config.yaml
n_layer: 9
d_model: 384
n_experts: 64
experts_per_token: 4
d_expert: 128
activation: "swiglu"
router_score: "sigmoid"
routed_scale: 1.0
lr_router: 0.000945
norm_eps: 1e-06
optimizer: "soap_variant"
lr: 0.00366
batch_tokens: 65536
train_tokens: 1066000000
dataset: "wikipedia_en"
Below are experts of layer 2 (counted from 0) of a mixture-of-experts language model. Rows are named router (the router's row for the expert) and show model dimensions 96-191. Each number is 500 + 25 x the weight over its row's rms, rounded and kept within 0 to 999. Numbers have three digits each.
After each expert's rows: a language model's description of what the expert responds to. This comes from a sample of Wikipedia text that the model never trained on.

# expert 9
router:500529478481497440526547516498477504534505476461516455516473512484503484471501467498462491475514528520516504497480517489463484506477452473504506483494482475496505556486495500541512500454498509512510494498519486437493475547478486487501461559507509509497499509532473489506501479499479466513
Sports and place nouns. Nouns about sport, competitions, units and places after articles, such as football, season, city, km, tournament, votes.

# expert 21
router:487441488481484525460497495502477509514498475475489489538538513476503450479481540448529506492514507485541479474513515484527505528442502520530520465489503482494524484493488498478512488512471528489512436452484517496435513500486486549460477520504491480523505479508503465483492475510509476521
Activity verbs and nouns. Verbs and nouns of doing, using and creating, often participles after was/to, such as played, used, published, film, data.

# expert 19
router:502483479502497531521466499470479471526539502513556456546502511510525509490473511497538475460485521489494512484529416497443531481479472511536521462515529479476497535499470476462494493488488503570505533459511532478507453461528525512443444506523474532473519488509473474461518453480536482529
Locative prepositions. Prepositions of place and time opening a phrase, mainly in, of, at, during, into, after words like located, born, part.

# expert 20
router:535462469475471500518487477493488493510490533498505475504493504504519524480504539489494496454495507467493469485525504500486469524513465509464498465502483518503490515506515507489498553485430477518475465506498460464502476506469515476527482477515502504449519521453482524534538508561557519553
Pronouns, modals, number digits. Subject pronouns, to and modals such as he, would, can, plus digit pieces inside coordinates and years in tables.

# expert 62
router:526487502506463502527525489460445533512489483485529507503533522506523491469458527448471470447529470467524488488503513511464457529505473493494477509546526499477464499477490467473517507535463470496528513485482521498512515497461486519523447528534480505561570494504529518517480491528537512533
Adjectives, of, quotes. Adjectives before nouns like large, different, major, public, the word of after nouns, and closing quotation marks after nicknames or titles.

# expert 15
router:479474478494477456537479487459502509498534521500504470538445497535530490469493472525479446495472538465512499516466529475506477522521493489498487505472470485517533486514501457470452507489470487478519477536533525492526495471445505526443448500523473496493524513525495507516490483473548483485
Of, dashes in lists. The word "of" after titles and ordinals (Earl of, third of), plus dashes and numbers in credit lists, track lists and stat tables.

# expert 56
router:496520482459460522520520510480497474534496504517526453491505558516438507483490504482487486492545529502523531477479509464495534515457468498474446491515459527468530519512484491528506474521500517479487492511502527485504517466474487522499522518491458450495522490503494497500509471464537464526
Line breaks and tallies. Line breaks ending list items and table rows, plus career and sports count nouns like season, name, million, years, win.

# expert 26
router:519506477491509511535477527456497475485536527473524516529503519512499493444459492508480528487528522453538496518486481484492469493487508507497502498509479489474474524544483483499473519476503491527542492504480505497490497481495501449484497500517532524492495454525483540488498492566499486494
Table and statistic labels. Labels and units in data tables and infobox lines, such as km, %, (age, JPL, MPC, Population, plus review phrases like consensus.

# expert 63
router:523455488516489456491505529487471481558530426515467515506483505497500472496464510483526473512479466486515474461541459494426475531508507508471441514508505487511502494484503485482499539515494494467495491505502464447447521462490555534474455494489488501493499508513477468467512432477549512529
Of and line breaks. The preposition "of" after a noun (opinion of, light of), also about, over, in, and line breaks ending list or infobox fields.

# expert 10
router:511470479496491492504480502537503483518505537491495494501511502445435513523475481489529486487499485503483502476505500466490490492451543461533487510494483487539493453497502520503464474495488534515512516496506508506496505497483557498485460500532502467546489492497469452458510491485520504549
Table pipes and colons. Column separators in wiki tables, colons after labels or titles, and semicolon-joined numbers, such as Year:, Norn9:, second row:.

# expert 55
router:528491492505495490515496501502521497524459478440557513496466507480507493479503524443516503487485464468493434430559490460548527487484477550507509449529497535462490490554477477459547477502484494533552491482489522497498507498510499449564507505523541516516502476521528471440509476462478512493
Ordinals, dates, months. Ordinals and month names such as first, second, 3rd, 7th, November, plus order words like later, initially, full.

# expert 8
router:506496491530469511504466501469508469492505494429472468514484487475491459486504488487460481480512479488535505495439505473478473525446485512552499495480460507491470477477486467493502517472460511490506475523503491525482496485506466549481447523490481494532531465519492478516502478493492490510
Technical common nouns. Common nouns after the, a or its, mostly on vehicles, engineering and industry, such as plant, engine, aircraft, design, capacity.

# expert 29
router:487507482500459520523496529508517514541465487544492479520464499538480501545493496488481488493514494479556464507503484481500538533481499509502428478563484529516467512512536472530493491496499517504482461461478489530491472500462544532512510475488491514475512476511484458552530428475523488499
Line breaks in prose. Newline tokens ending a sentence, heading, or label line, before a list dash, table pipe, heading or new paragraph.

# expert 44
router:477461497514476456515483498473489490482458489485478580519535493465508492481501501543509443511496479454576478494498486459495493496494504508520456482512476523482510530486484497465520522535487481501522511497513542510496509509471473513471504487542517498474517476503485445485515469504505539507
Possessives and determiners. Possessive determiners and the after prepositions, such as his, her, their, its, 's, often before own, father, name.

# expert 40
router:517456503530496524490487512480506506508531490523478475537462536460480505569485557538494494537532457466549543478525509491500531483513501499485498503510470527488516549546494509497494512510476524509476480481500534489517494522501524507503478473481529493481540459544526476482533513477471481517
Months and time words. Month names in dates and time nouns such as weeks, year, ages, plus some mid-word fragments inside names and titles.

# expert 41
router:463501478514502484491511539488498513491515544503478476503459538523455489480485532501524516471466502491493519497513512477506500489483502472513447505498472532493465534497485508489477480507495478483533484525542519513489474505499471496491478525504504546541491468510434491487525456499474442504
Commas and sentence periods. Commas and periods ending a phrase or sentence in prose and list entries, such as Chios., NADPH, and asst., plus the conjunction that.

# expert 54
router:537491491488465507502497485467501489535492482521535513504490553492514504497496510556439466507500486498546474515505460483522542487520492484527506519510433540526487461492490504482559509522500469528509494511518495543496491489466535468479482472490514502476491471500466506489516491526500482534
Verbs, articles, pronouns. Function words after a subject, such as was, is, were, a, an, it, its, his, as in the cargo ship was scuttled.

# expert 49
router:499519482546515545530476510471544473510521507465490528535451481515513525502468535531476476452497508472488473492524519470468504485517478484525522487505469506496461521467519481494509507474491500476567451490527500499461505482471503463532507515498512507525487451505502451555496516507517468500
Short name-initial pieces. Short pieces starting words or names, such as L, de, Le, per, and inner pieces of species names and coordinates.

# expert 6
router:484479465473471509530522525525452451499488485488514504501517496487492490498485483526484456500492488493531497552513494474490508516491522503531454499485482519491515546505518501526506477516505456484499511477494492495467518540470464484528462522494515495531492518518469479497523452509489487528
Institution and place nouns. Common and proper nouns heading noun phrases after the or a, such as School, River, station, game, population, Proclamation.

# expert 11
router:497460482492463514546513491532482550470539468493496505511488523483489496422471507534418509531505544479514541467522514480490492498477512531521478476537476482474490535504483539481529522486512493487504467523526437478501498522493457557502484531506483525502493485528483477494509484485499479513
Mid-row table separators. Space-pipe separators between cells inside wikitable rows, plus semicolons after numbers or letters in lists, such as 1; or W;.

# expert 59
router:519498485491486472546509498518512484515534548511491494469509519541450484480510505496470505444492537488495460483526479450497472556460488547503475472558483539452476515471523495494552506505480501515520474499578513480528477534506454501530483517529550489505489538502494508465513478513508538510
Clause-linking conjunctions. Conjunctions and linking words joining clauses or list items in prose: and, to, that, which, but, than, who.

# expert 61
router:464485482518486457514490493479482469517513552526497513519479469473520476491507533532487490504446484475541495528543473445522548505498461460492493491494472507487497512541484498474556495474509495483499468543496501500482518494518466475456469492523495503508526481532486472505506480527527514537
On, as, separators. Prepositions on, as, during, through, plus slashes, dashes and the m of meters, as in cast lists and tables.

# expert 18
router:507480478449474488491484503498459563472490492496504522505495505525489502496496490494445492527455505469480487442532495490519499509460509459536481544528475544490517459513484509479512485496512515550512427483516483532466493491500497515448500475499480508481524500551518512482545510477516486529
Asian and foreign names. Word pieces inside Chinese, Arabic, Slavic and other non-English names and romanizations, such as Gu-oruicheng, Fan, Al Ah-li, Altukh-ov.

# expert 57
router:471480474467491513496505503499483475496510482496507548544502523502510520458505541472474518488488539486487488518471499463543496510503500502530518487475495525479501567495504470521509481520491517505528485476499515493459547505501450476515465469490489513524469504466491442489504507480485486518
Biography and infobox nouns. Section and infobox words in biographies and species pages, such as Preceded, election, death, medal, Species, See also headings.

# expert 7
router:548493488506453505533504528468499457520491504515499491505532516537486473486482484538483490424509492493525475492517479490469503487495507540476530450474473540500489497512487513532482535489494516538495549498498509506520491494496503453504465500458528490484470472500513515484514501535497515520
Pronoun and group subjects. Subject pronouns and auxiliaries such as it, she, has, had, plus collective nouns like team, family, couple, often in taxonomy lists.

# expert 47
router:511503501511506476529520497503503485486517491491464488531474498506500490481474476524543472473497520495485500436443503489494511483465497533529523490470477481486502526512491494518535498562485519481464509474495551495484474510476513501525473501537526525530517532519459506486498473495480447521
Numbers in tables. Digit tokens, mostly small numbers after a pipe in sports and statistics tables, such as 0, 3, 15, and pieces like (1 or C.

# expert 39
router:484474475470498496521512496560508551514529526512508476491512517490504470508519475505510526470473552487495518461497433489479459490473525496501517502505494499512520503503523515519510511490490490519499490507480535456499502496523511522483499500551520505493529503520502483490496484533527466487
Definite article the. The word "the" or "The" after prepositions or at sentence start, plus this, its, 's and lone capitals like U and I.

# expert 5
router:493458493503474516512475520512529483517507491480506480541538535515485517500504500484456473474488502487539513462522463491492541527495487505487508481489507536492499536489500499483522477461473521489532467497539516498490485471482475499499496525486484543547490474511534473489514477475488471527
Line-start markup tokens. First token of a new line in tables, lists and headings: the opening pipe of a table row, list dashes, heading equals signs, bullets.

# expert 30
router:491464498504464507509484496538484519494563508496487525502500510509468508490477486525421478494493541460488534503481495492510436498504496514492533508505493478505468521526492496520523531462485487503470486504529527507519544470506510503489476504494502491537494481506469511516510479473515465519
Infobox field labels. Field labels, colons and symbols in infoboxes and table headers, such as Born:, Occupation(s):, Binomial name:, Votes, ±%, the dot ·.

# expert 23
router:497500468489476525500511483486490463534587496506495529482556516488508494487503545518470456523499546517515507498504549466510537508490517523523511491529496476476508477516481474510539462505484472467521476526487510520431504501528465494500487500531465491510530498529488467461508452509508502547
Prepositions after verbs. Prepositions and particles after verbs or nouns in running prose, such as for, on, by, with, over, against; sometimes the verb itself.

# expert 38
router:509488482491512500507502517504478527488487538523490491537492517490467523465499512523468487490574496513504526463498499469484522504498526507483488503521477565508546502487505502470462511502484503554519497481552482491469481469474504484522482509508504472536507512510467498491503517506511518511
Mid-word letter pieces. Short consonant-vowel pieces inside rare words, often Latin species names, chemistry terms or surnames, such as ag, ig, oc, uc.

# expert 3
router:471465481532492510509488489462494505496496508483507470504482479492503506474447543505504506528465517473514479497488467475485448498477451483555493503524506504463498495513561523503497532500484526506500495487550551528460458534529515482527502510516482478505530463495468475521517519558537501540
Word-initial capital letters. Single capital letters and short letter fragments inside names, codes and math, mostly after a space, such as M(jølner), Mc(R)ae, b.

# expert 42
router:495487467567488462530471533511518512512501519512495482515490541485521478474486520469511492484527496512490489474499505481503471536470468492482508466548497489472511470520531488501575496501520526471534472481493482495477502496473516500493472501530492462541564515511499481504503505484499492517
Year numbers. Four-digit years in prose and tables, often after in or a pipe, such as 2010, 1989, By 1935, and release dates.

# expert 28
router:526490490499504519488507510553491496516501463493512514506523502466511519486491507482463468521473540455543505540508517520511502549508527504512493499530471473469492516491483483494501463495459511498499497496457493493488491564471474525544485491534472501475547530501492422452488471504476451527
Narrative verbs and for. Past-tense action verbs and -ing forms in biographies and sports narratives, plus the word for, such as won, began, qualified, stood for.

# expert 45
router:516496498486512515478486459472530458552483575449515522486532550475489492485463488536484476477475464502482494491495482489502524489498480468552508546479489517513499499539483477464509507495474508526510519477495509484498506477532477499467491496520508523553558493544459519510484495534486476529
Adverb endings and fillers. Word-final pieces such as -ly, -y, -ent, and slashes, dashes and blank spaces inside table cells, as in calmly, often.

# expert 35
router:479497496513497514549486508479540468502529498495489469479487546462471510451454526526475513482494527458493480459536458486495520478464508507501515522522477477506525538533471487500525486500491531508491473526545493475497467524517480491551464501516523503472534464522524477499560492439481476496
Temporal words and fragments. Time conjunctions and nouns like when, before, until, after, time, plus mid-word fragments of rare names such as ost, ch, of.

# expert 4
router:507516473515501465525510521535490489509511437483519504541465492489535511462434512449488521518519443458521494471537434515491466498478477510532513475484478487493509491520487504453477534496492535455489510492504466529487507497493516463529505485489515520463499466504499493480558469525467499530
Mid-word letter fragments. Short letter pieces inside words, especially foreign names and uncommon words, such as ar in miscarries, or in Inventor, in in Beaudouin.

# expert 13
router:512486485547472537564517529518522493505471478476488512529481543530479517491489518488537464442528523467486479503479461515477502534516537495531532482528463496446501501503484537491496526522488498524488523489504486481520530487504466509492494542509500521520464473492471501493480489503481518540
Latinate word suffixes. Word-final suffixes and inner pieces of longer words and surnames, such as -ity, -mann, -idae, -oma, including medical and species terms.

# expert 51
router:525481499525476531487498496520495474501501465460512511523468504509502476526506521526481520487505481505509494471497483496520486451510517486542494450509510527496472536557523512512505505494508515466508513477480543498509483483509496507495508506498497519532546445471475467503520470528502461528
Openers and small numbers. Opening parentheses and quotes, table-row pipes, = signs and small number words like two, three, several at phrase starts.

# expert 2
router:479517494502498502523529520458492501515463501499505472481474526509490480491512497510489459475496484513481496504452468496492512545508504497518498509504467510482491530504484517543465506451482509485513507488523474532467464490450492489520479550496535514518495486528435507488509481499499455516
Proper-name head nouns. Final nouns of institution and place names, often in sports tables, such as League, Cup, University, Hall, County, plus abbreviations like DF, NEC, CDU.

# expert 53
router:518488476532527570495505539507480533512496505502523446496469504509501502543452534468506533463506526502472473463526471461537522515476503491501491471512507460468500521501512494474524511496481498478540462521523481479505493485503530484497501509527508494519488516570510495519523504491533489514
Foreign name fragments. Word pieces inside proper names, especially Spanish, French, Slavic or Turkish names with accents, such as ous in Cousín, ž in Varaždin.

# expert 17
router:506492465538492499516519501497500494540501511452520518543454538450483473470436482490509498496485529514524494474503460486497484525500498454489474494481463507480519506515514502469527454507504494515529474489550471478527468474469477483469478565447476502518497494508488479502526484474483519511
Clause-ending punctuation. Periods, commas and closing parentheses fused to word endings, such as s., ), or ing., plus en dashes after dates in timeline lists.

# expert 34
router:518478487524470496498531501543449536496488537509551503484493492478474507453519492541494461459475548483488479508498518512543484529475495490499485510486487543489477517488526467526563500484474448499477493479485502520513503552514477521486447480540555490578493428484499470475503505517541508523
Compass words and as. Compass and national words like North, East, National, plus as in phrases like rankings are as of or as part of.

# expert 25
router:489453495522493501515500502485503528495518506469507473526486536484512451529477530453493456470546520449490498496519505479526484521452502507515489515507528482471474517512518456547521501470480490515518462514478502505475527475480476511461482488508530510529495515492485491515521489528505474524
Title and topic nouns. Capitalized title and topic nouns such as President, World, University, Minister, plus media and brand words like Nintendo, YouTube, location.

# expert 27
router:542492498464483505508498514505487474533504466489532508517521497480506502531492540492526536487524499475514498510562493479509536500482512509540525488460493525491442436533534476467495523530511522478533549502490468498479472547498456502449465508478513511488527483525487465459484443550494507535
Auxiliaries and verb endings. Forms of be and have, include and like, plus verb-ending pieces like -es, -ies, -elt after a subject noun.

# expert 12
router:539477488530488529520500516475504503513474510462466492506515514483487488456516493523484470516474496497484498474503478502476513495472541504534512501474480470483479530490520472516501518539511513477502520494509506529434471532478522543491443549505512488496523507498500485445504467487535471544
Numbers and list dashes. Small numbers and digit pieces in tables, scores and dates, plus dashes opening infobox list lines, such as 5, 20, 0, -.

# expert 1
router:538482488514473461511491498524535496486526488475533479523505531472493508479503527516479459489524474486509554456507484489514496524485497465524502477527445500503509520507534522484524524522510469494476527485520477476500532552496545475437465510510516509488536482518498472477532466521499511506
Table cells, word endings. Mostly "the" and small numbers in table cells, plus mid-word pieces in names and words, such as er, i, ist (Vinci, poorer).

# expert 50
router:481510476489532486496544518510517548527554485502495549550471508511473497531459510515454498499530503468510512496492504497511516518465514487539498511470498474482500489498480514507472528474509495475503475511535508511484481458470528569531502488551463529516515439470483474488554516501503536504
Capitalized word starts. Capital letters or short pieces starting proper names, such as P, F, K, Or, New, De, St, often in names and tables.

# expert 14
router:495506498476490554535510533503501490526540473514494525508530516460458497507462568531464485515476543477501516507450468524511505467529511510494507443486516478474485484548497488470519503516488529500524526466529430470507470514469487511512445488504491495509540459531524521498518514493514475507
Prepositions and auxiliaries. Prepositions and auxiliary verbs after a noun or relative pronoun, such as by, with, from, had, has, often introducing an agent or owner.

# expert 46
router:497519497457469483501499467481527495558487535474543520485466488488486461523500484499490512458487527503528481485491489472517503535483442527526501515528470537487499464498533473503534512534485527449523472510493480494522476479522497502503466501520497509548479501485489498498521453505510459518
Function words and list dashes. Common function words such as and, also, be, not, or, more, especially also after is, plus dashes that begin list lines.

# expert 0
router:483497492508501493532508517512519494514502464500529506507540555520518490537467510471513476457495508461493516474524486435451526535485535501533500513490427472455483518563534495539520459494483506472513538501512502505489491514516490457462492511550511461433494502507464500483524499484493525492
Western name endings. Given names and final word pieces of personal and place names, such as John, James, Barb-a, Joseph-ine, Caet-ano, Díaz.

# expert 37
router:456491498478491491550491549504520495502503538501503508546522492462525467520476522508513470541463519498519500512543501496503504497493484532501531491504514510453494477504548480461475541462492471491486513501481515528491515532481499471451481500472509532529499516534477482509517469515497528494
Central European name pieces. Word pieces inside Hungarian, Slavic, Turkish and South Asian names, often with diacritics, such as k, ä, š, -enov-, -het.

# expert 48
router:479457479494455552511507505480480488516535470465546481505527490498500479469471489467445485474519486495506523480505503504507502535489501522545551502541477483481537505511562495472539518478456494497494505538529476498486537470472512514529489491490464533505461501495463496479509437503516490505
Table pipes and prepositions. Table cell separators and blanks in wiki tables, plus spatial prepositions such as at, under, above, below, among, one of.

# expert 22
router:500496484490455515504456527487476503487494499499514538496503507503518460504480527486456490517462495499480457554489502447510546510506488511548516498507465505500467489513484523474541478523490504457517505505504517489505475463479498536470458533499485543517535495488513477528509483482533515518
Of and naming participles. The word of after List, Location or one, plus participles like made, called, known, named, based, and word endings like -ate, -ame.

# expert 60
router:504439482486467465513493487501510525504459443553515524486462531493508505513496518523464517505479492478538504449468483445518454501461484496503479508484449535489518503516556498496488514537496470476476481535528552479489495493461557479499474499507506550527545458515472476464518485516489467475
Determiners and relatives. Articles and relative pronouns opening noun phrases after a preposition, such as the, a, The, that, which, who, plus capital A at name starts.

# expert 31
router:520451481488472462488468519473526534529523468527526506489496494522506515508471559533499511500487525497551500499521489457454501460499488549511516461505462522473528513493482486528520519458487458537496563466558519484484459477466512505464500501504530523488513471488457507504502484455505539509
Origin prepositions, possessives. Mostly in and from after born, located or played, plus possessives his, her, their and 's in sports and biography text.

# expert 32
router:503480479495474480519517544487484548518487465486542543461510534492491498496456508555492461500506541464517505488513516480525495535495468487540463501509472527447508499556530504516465461499510497446539522483496483499495478524472514497474482514532497485496503476498445476494535500508494519490
Personal and place names. Given names, surnames and their pieces, especially English ones, such as William, Smith, -ham in Rotherham, Hill, -ley.

# expert 43
router:486482485540512499524506561562506529504495501526496549531546533518469472486476520486544484464513490492545502484505480456521530510530481498517455493547497476446517520503480500493470525502491432532513484499507484520485503523495467506533491507486489513508508508534515509521514490480499469518
Countries and foreign words. Country and city names such as France, London, India, plus country codes (ITA, ISR) and pieces of Italian, French, Greek names.

# expert 33
router:514450487503494484505508489516494506514549496509488536508486496492459505486480482513505470492513483515534491474494491477509499559488500495475490527524490521483485504487519484463455481482494465512542470520521490512487480523543492497506485473474480488501476531511435516529526486505512493490
Sentence and heading ends. Closing punctuation and line breaks ending sentences, list items and == headings ==, such as periods, closing parentheses, semicolons, s.==.

# expert 36
router:488483497514472497530471507514547551516509527479507517501528529506487483486524509521500521476509508481481512521496466491505499573486495540546463506525474483485474502493503516472538515529475519476527487504522524457483501534528506513457505504477511499548500489514489487461522471498549525491
Coordinating conjunctions. Conjunctions and joiners linking names or clauses, mostly and, plus |, or, but, &, while, as in Greg Walker & Alexis.

# expert 24
router:535456488526519482533489537469523508515504471500476493490477532508484503488495542460465526547522500495508529472482481504533494532479503513546512449521489505488523512534517505531511466484522505485536489484522501488470481482512571492443496499506503525504495491549460465505518482485486503519
Title and brand starts. First letters or syllables of titles, brands and quoted song names, often after an opening quote, such as "G-ivin', Mot-ive, Foc-us, dis.

# expert 16
router:525481494542484470487497487493540518543492535465467476478478504481483462476488528517490492491520483476497524494494485475486508526486499483484514500499505470537475494521477544529542495472488539521462492474521490516506484493519497484502484549505499535546521495526468491529479476509509473493
Names and nationality words. Name parts in Japanese text and romanized names, plus place and nationality words, such as York in New York, Canadian, Japanese, Polish.

# expert 52
router:486507503535483515529519502502496516534469503470466504551544519522462454466469498497485492509523522463513507463503497497476531530489487491539492504528482524500500513489515459544521530513495464536509433512484508539420497513481493498531448494559506486499566478541500451492486484511504536536
Countries and national adjectives. Country names and national adjectives in government or geography text, such as States after United, U.S., British, Army, Poland.

# expert 58
router:510498479498474558496509524480503530526474509484473479498504496507489481512470493469518481504472471503544513521474512458528474459499478482508501498448471540508504511492471504472543460532484471492556486471506541517495494485477479536496479524505499516514503482489486509463511501457503502565
Commas and passive participles. Commas ending list items or word pieces, such as Slovenia,, plus passive participles after was or is, such as revealed, called, renamed.